config.toml
n_layer = 11
d_model = 256
n_experts = 8
experts_per_token = 2
d_expert = 304
d_shared_expert = 0
activation = "swiglu"
moe_layers = [0, 1, 2, 3, 4, 5, 6, 7, 8, 9, 10]
router_score = "softmax"
normalize_top_k = false
routed_scale = 1.0
balance_loss = 0.0171
balance_bias = false
init_std_router = 0.0294
lr_router = 0.000382
vocab_size = 4096
norm = "rmsnorm"
norm_eps = 1e-06
tie_embeddings = "early"
optimizer = "adamw"
lr = 0.000774
beta1 = 0.9
beta2 = 0.95
grad_clip = 1.0
batch_tokens = [32768, 65536, 131072]
seq_len = 512
train_tokens = 560600000
steps = 8149
dataset = "wikipedia_en"
Below are experts of layer 3 (counted from 0) of a mixture-of-experts language model. Rows are named router (the router's row for the expert), gate (a neuron's input weights, with its number), up (a neuron's input weights, with its number) and show model dimensions 0-255. Each number is 500 + 25 x the weight over its row's rms, rounded and kept within 0 to 999. Numbers have three digits each.
Before each expert's rows: "comes after" lists some tokens at least twice as common just before its tokens as in all text. This comes from a sample of Wikipedia text that the model never trained on. Tokens count by the router's weight.

# expert 6
comes after: "1", "2", "\n", " |", ", ", "–"
router:468486498487474520513478458570502492500502496513489505505484505521521476490509527494475537467473492463483503514476496523464487516515475524531502466507487488543498489503511510539489513484550474456515517479509501481450484457476526504487500515478514506473508462472467501482518485494487530484511544554527550511449497478457492484537515513514544492473486476518525510511472528522485487441486512492527499503458496508501436476513486525509520481536466488476489499544472493496496475509507502526490510453458518474508558482461549523509496498502484508467515447494460504483480494446458558454497477491488474447491499516477504490470466508518485519471470471497510488494499472506541527480465510458518527534471505484511479504541474520485510494545532542497512541508512518542535474495482475
gate3:552466490527495527476488479480521522495518480481526501490496436491486501535481477533481493495532479514483483428531553478489484479487489527524499519498557485544516553477513473530470478487503514517466512474480541489531531488508520539511482452500497483484521488454467523486470499518480492525489493504530502517457539526451494468528473480514508491513474513514461510466551507496467534503529571539500510451496480491522473514464476491479491540468492505474456487485495493527456508480505494503541506514530510532504464527523503460506482510528483502469541536519470528516513508498468470522430496514508513484493551498484554514512520499495493511506492461499516485476536508496495504480488465504522514462506543488488521489476516555502503517493463470513507481517481491499478499515536542
up3:488478493526504517549521480475469503467524519506523495495521559496469500496484504474453501477499520500493416537512493462483508511436485520478548475499528523493502476425468473492460510486521504482492476523480485502465486471530463499500459498492489501511508491470484483492499494523450508496514484499461545482547527545517494479518508490474489509499492528544498504473488520504461504493508486467468549518494511515492508492482484494522528496490508490485495494503497552510498469532426504463517490483513470525483512495470533499493508492493498555522504492502478531529545455458560521520477497518490493444455515475529487451473464501478471532518520505522512497493446479466481518508491501484501468488503488535471489487475511504490487528466497500503509521568451515503550498469502489
gate4:519478469500462475455508501539502519475505512502528520485497523468513477520480484467474484490512523512532522490480514509501539462495502515516466492492515488510496452507500470480523519472473542487508484481539519504488501505513490519467498494507487525504456504483506512489529494485557455515504501446467508533499456509515483453475480500517502482500522482477489498499528470504486522520526504507516475553527453516536521521515491467499480457490515530455509519499499463509480533546479495502474497538500528523474497477476434460466505485499521522495508495503434493495439536531549477518544495503503515494523496490549501548454465545483514517527511521448532504521467556457476451512529515508484476514486435477506517507529484500477446468504480498471503538482532518478518477493479496
up4:470498471485500494466463501483509516444501493502496510509507554442468475515481548519528500478528478440473526545499520523519508514525515489494496470473474455509474496537487519503545448490476453485502493473523505488480492477483530442491498493506469486529504511512535480482468504506486491493497501515524508502505492530518491552515528477452480487429511504526473492503483476491461507547508507551505531506553532512444466465519496503526512520478485515512518543511492514507514470483524488488529505443495483496482479488528495520532529464516470554497481504469532493527466475466495505491512505548495478474523495514465478495511526522511456489481515465511500508513515459465512459466479522506493481497500490505535492487510486509484488529455516490559549504539483498543506521481558485
gate5:497487515495509471536489511522500501515485493493476494509527506514496477512447481496533515522499502497530464514481481550496458526528516521527499491501506496514490503521518472526475506461515509418544507526503470477475483505557505511457502534528492521499491532461505519496483506521493521530505504492487513503516477481511533482487512468528480531534480509494528477481518511549485507518495507511523516482491518498525486450514515488527480452523510534506483477512538530559537460477489558511486495477544466511474472484459490525492515537512471460436473534511527482479542456508534517492487537513479515537515527494513544493474496499501468502516474464466497462497506472489509491475520513487520505493591580524470541499470515526460525500490474457498472512499487482466516486518533508
up5:495506512489489483492540463492527534454516514451470516499490504489498486452496470494516487448509470457495480507467507508484481533532509507493488483533474491481486489503537493493527458472541501467479520467503515503505512534462529523531534554522517536472475480488510480475487520510447464515532480506488489480437507470532512551466535500503482550472499477513530458568482511511456470473480479528502512478535482511530538486560511538533517486499509482458548517527524493461476503484481457523539528501503512478499486477498475512494474504521550487530472490486535485518498465550518513507529536499461476522509513489505448437490505517500496491500488500491508495503490520504526484481482477430476522495510443532517491504502480527497510501487498513545508504528497498491467488523484499
gate6:470510543499504525491497528509521495470527551491511519487497547483569500469510505529483485485528514567475477459538468477532478467521497545547547476461471528500501502478474458516498521531501487494477474544477544503500521529506495539468503503452491508505514526482485524487496503471494516490458495468513540501459483467502518501487455495542459503498486526475489496444458508499516481535522548500519486506493519499501490481537523516511439497515531510513527499495521531475461494536501484575504464490549518470523494519468518500504468504518499511466488500518485501514539494503471489489486505530573506533492510502481509490529496513462481501503506489495509517525484500533525512491524529474433476469524520524451515485476534510499516467495488514478470491482517541494529514512496533
up6:514506515545533510478538497504537532496521479505503528470488485495454516471480563500485505547495473531522515492497499474502519497490557481501509500546520473493491527511532521500510453478492512526509498479487524497480508528563530473501542475490446474468529504540482480496482503502509537513539514481522538529512450496505502499541463517505528498541486500536470501512484505500526471497464452470504487492519497516497491507489488474474494444505512468509531530511471512458528496464488493520518474525487503476483487491530442533459537459500530512522511524503489538448504523564473499497511519509454533501529517511452507518532485490481468507527534522524521482560478510532468499532505468534496521505471461539518470502521476513474491524487495450465495520503513478486530538474510500
gate7:513526472519531518524503576477466483499469537509518441511486490479491475538515499523501466459508486520517531528447466466496532491480505502491523507504513519529472510499496498500535487518482482523481518509510508516492484507476504468527521506546484490532481538514493514519531510500537531479488503463552500511484524510505521466510509499494559479488484516511519543477482533505488479528477495497508513480506530528472529471562517512498508482517564452473531489510483492507495484531523471482532467529547498505511513527526526501537463514530507477506506489502475539533504500530536500531525465441496498518462491545495485503528476512459533504508496534518443569545475477514463473503510549485470509554519524488486527476481534487487476456485533477464498498471501507480520481520519489
up7:507497543480516506468562487541503535497480538490504453518497455452525475498486522555524516484506500496509522500524481487495469553486523493512512521509510468495528476515520482507455486525528538484495496473485511536494474522500520526493523492489535526502510528467505509521449499492485545482493514538445519522483493481491514512494521537523498440491478463481491469494529498452461514486452460520508491499521444522463485503509499501516503530453548541485490524489485501476538470505520514525560505483464533526534525500473463490508532430501507508486489499474530497477551535524528484495500483510493513505492517501514464491494483511521460506518487453523494528503478460477535455485444519445487509499482494457514509467532501485538499500470493496491464495498481478484492527543498492
gate8:465528491519526515471457483502536460521537536541489451475477490468483504476471486470510515494459499497463525490503538464499507447476529542529510509484526521476511462499538480488468458537514504509502509492518500518545498521507503532496504482488442502493504532510492510495461461499490556454545490508502552526454522487427508494503451476523526477497487484520505476477520479530546480536494495507482532468538478531495514491507491446475502495488453522536542483482491457499493474488538484538530480500523522492511487503480531520468471534484496512497481478515514516507530507509524487500525495458499537512499531513455477528502489478503510480531539521483465519524541486536513535544486512508507464496468523513499513475490541542541538490504508471483471519481477515489519529493518506
up8:504507539495489506517493483512507485494523502489550498499499511498471478538509490463458502563518521507490501443525513429505532460514496521466500507505535514505468462499503485492504467478499501462464484511547521493469488477516460481520510529497485518502496479487495512479456507534462514514506513484514503574530482494475477550407526503506466454482483509506449491473480474475499525545478529448484562529495476491491452463497499479497488501539525495540495524482528451495491469504520538479518490518532528531486465471484496483488462502474488522487509454519543513491499501475502527492492488506505520507497534502498515475539498479480510490538527491542532501503543493470539507475483511485472466518502532518489487477504490483527512497524464516452491514504497482465549495543515474
gate9:500492531470489491507466497526518475528464528518505521488540514492515463510459487513506491494496509493485483505539470496517521505508517456471519519519479445497498501477476466496483485485514486466474473514530492490536502461528497505455525501535517553523527521505489497500476499472457477503444476528493472490488523485488503508473547500495531488529505481516525489468471535488515526482496521528464474543503521501502514548461462468542539480512519467518492480492475505456497527493464499522460486485504505498532476482520469485479523479531503479530459453459508507554515494493509529472491506525553516569507506492508498479491519482487518515537476550516521480495511543525503541456489490494554563481466472532514506461492550483479489505505459524552496519437476530499476490497475493
up9:511480497487523480493519479502513521539493489486532494478498553490535493486487517489474506515444499510466504449527508482527500496460459507483522536506499499510508494489511496439539511503486509503526485497476470513525471492502523505509547465449501527535475479463456486493508470548502496457457466537436488518498491511481476490491542483477490494525495503517492477457466568549459513527460473515474493493446488459518482470504537531509495513463497485527510521455478480489441522492489475532482505499509533521508512573502489489502525461552523482506508448506505511494492500517462500521535520549465513488490508498488483494469561501501495510509529470518534512504452486506505502499472520481516463511487463482445490513498514525489515483560486517509477505498533528501477514499504514
gate10:515505490493462499454525503516463501521528491519481524512491527528503509506490471527507516501503547499489437490505480489533512496484485557515447533492495469487540483503441495475491524495544523535463460517523486523480515468488496537499505504475521546517508494534495530450498533519466490499494534505491509492502480499520472485515525475515572500496471506531476515470529517507497524503530496477504519489482503498484518485522542495536495471460534505541445468524495538501508478531564522512493518501510475519496453477497515505477546527482535482523495472496491522481501475511448454511538470510462464470537516476488475528475541475520506487533545500510510510448478492497511502488437523510521526496488510466470535541526510499535487480500492550464526472474502513474548489484509496
up10:487503464508499494513497514530486459490500519473488516486490517479476548514524462497480496547479493504472472501509502466501514488480454486481476502452510483490527494453503527493483492512509494498517512544475496497464564500495491518487471523493485498500534476494514466525445488493505513501564506486534488459523451486503455504488500489494510482468474519482503475525479516476492511489505504478527542515449454477475474480500526516485502483509514473489502502525476534533521483478516512489506518480498523534441495497460525564505536551464465437479534535521529492519503497497486476558510502532454499526497544526482507496524455504525504529512519466536465465468482508506443490469455479466486485498498556460476500496539525511507521515445454516522527495504487495515500521533464483
gate11:505509557461502521526548501493501471484523485479527506481471500503508486472485487478466520478508513509497492557513443502524521481501507566465518467485499500521471523519445491498465498478536496518480492499470546507514472484521548543473488451491492491549485508514545496525450474482496492545457490477525505466529460493463471503493510478503439509479541499523495478512501499510521471514529537520495502529507551492520517464522434465500484501486462489515504458523518490518443515480499442542482532491483474481514485512459520485490534481477509512494473525498483495485469464496487516497504516518490498514505519524508501472524497502527519480496511545466506514471496528502530537491492488505503487525459496538493501433525491521464537477506481511545512503507484461488462479514516556
up11:489481490511492480485475476481493508498472508479460467510482497492510466515477484470514469446501490507516516504542528551498525463529538467493492475502499472477474489519503487517489508508488565555491536497516444502473549468502474518527482532496538488475501505512495517513478510465487507481511490491555464550492502510479520519485555487497545508547449545499483479493534467525513495484493529511527536494519495516548493524520491493479473524492525488501529519478528497487469464495521514528521476515528503536482504482500532479494445508516496526497539451482523489535510508494495468486482523497542475501500486488526501480473506513455510526486517473515507446527447480457483487490501531512494468473518514464492551447512505533520502470495504544467549508462543476468514449511536530
gate12:489548521468518512538507518525529503493488483494568527435496523476470546508521530505531503484472501495502523534522509487484533486475513523514516505506476521513490499485519478451491503547484509529482490449466519532541458509483490499489524525512455519449498526484458521471506505469477524514521539523526485517503474537497503463529502491499459523493513529506530480517477545446546505478506497504483542432502538463511496487515486510477512475518526463498503496527487471488503531478526537491511501502542562473540532519493469489508521474502503482529496437497493486501501519470498540531473505459504509493522486490521497521545488500478479516543489503516464530480529529484503480520504537433492527494480482548507529506512506471517481522531512490482501486516532463518454487525535509
up12:479481556524504459502476538502524514457481509505464486542524496529454512518509517516549529536499487479479500491507515485474494506493518486472504510507516469540485504494507468501488478481519478528501501516503490458496479477480524530476513471510495518504480526492455524479471512443479520486501549513564546487531499493518488471458477448531497513498477540499476508519493509513495498511493548486516515462559494514497495468467492540528477550523470477513494492538495514458545475469536512521504496511569505514524538508466495455456499512502505480517525479534484554514468493499492511496500500520464476516481488507511550480493472480452551534503517526498506466508525473503434537490510532484476518459541501498481544474525472504508519490512485498514482496478512479495522443504538498
gate13:544493511484493485516497459489534526474513485517492521526493517502472466512504486508480462489505472502499500471486530555498484460483511520489559514510482506537499476504539492502561493517440497515499506475485493524502549486491489488500543508455457493463498538480489519516500478470501503487459493518511429521472503511483454542513478515502498508484472531500509494484520482484522532491456476486472485464491475462492526481483472550499534530528493532545513508513495512500468516470530502533502468488541528509494468508519514471507540468526531475556513477485530519474508515454519472499518557528508485537478467502477486526537527520527479456569514491494495538470507521524480487504501474510491487502516536511519453470546475492512471456509489508535523511518481540511516554467486498
up13:565434501464491450527498472466478514498509482467461515499489506475502490458505516455486457520514496480475465505463515502502510486520516498487465492493502509495500465469503513485549529491481512460479495503486517456507510485534520495514523474513511486492461520473525513457476528502534458502546513519521471475514505434477517543493504511506493478531497511479512533513563486531481496459477466476522500556540524472536514503510501516480468453523556505515533466511506472475512455487496514490508490453496477500523463499474515537490499527514494516536527509501503523522498531481530533498493473511508483518490477484488518471516457505494473490521502513441502482484488478501510535501472440494457489540480540484468498518511473497500495530521495550476435462520503545489525523517519502
gate14:495500442489523496514539520465509476504518512465488493503505516520528495498422492495547509491519498509482491489516493464480495478500513499500481528523493511520487514477490510494478472469490506479513532451538542495511490512529554507507531534496496476533483480556515502517483503559492496467504497477499504494498515493486449487488472475508495537512482513481499535501485518496494514548498534457519519519484478463470502533497460506462546483471488528494503467470486466522515519479465484490534497544460480499522486529481494479470464563477465487488466498522503525506473477513470481530549490449494558487552551499490479515507472507491524498469520483530511485495526524537471511522451541454485508456482492471500532501525449496484497477503491505437527507481487479478470485547491551
up14:507504494529497543503508471507514472499512515491519494543547483518449517522486505502530479475494470508523550487517463514490468483518491526512503481458492509508506494502458548490497496468469464499463488478503519487506529529511500541534479520543504499497507502454523505511483509474551518465543490449510480538477518508512475492488491535462462473478507495483491512467500537516498492507535504435518504514522492484522543495487515510545497515510462434500524493489528507501490504498495492547534561467512535505485518536481475471494511496539486509485507500506492468487510467525499518507535488523445464485466516481476513520465502518514540497501510455488485513511518485488513490490501474503526483497521478538491468490522495446465545475460507537540505513412528496471496481470582520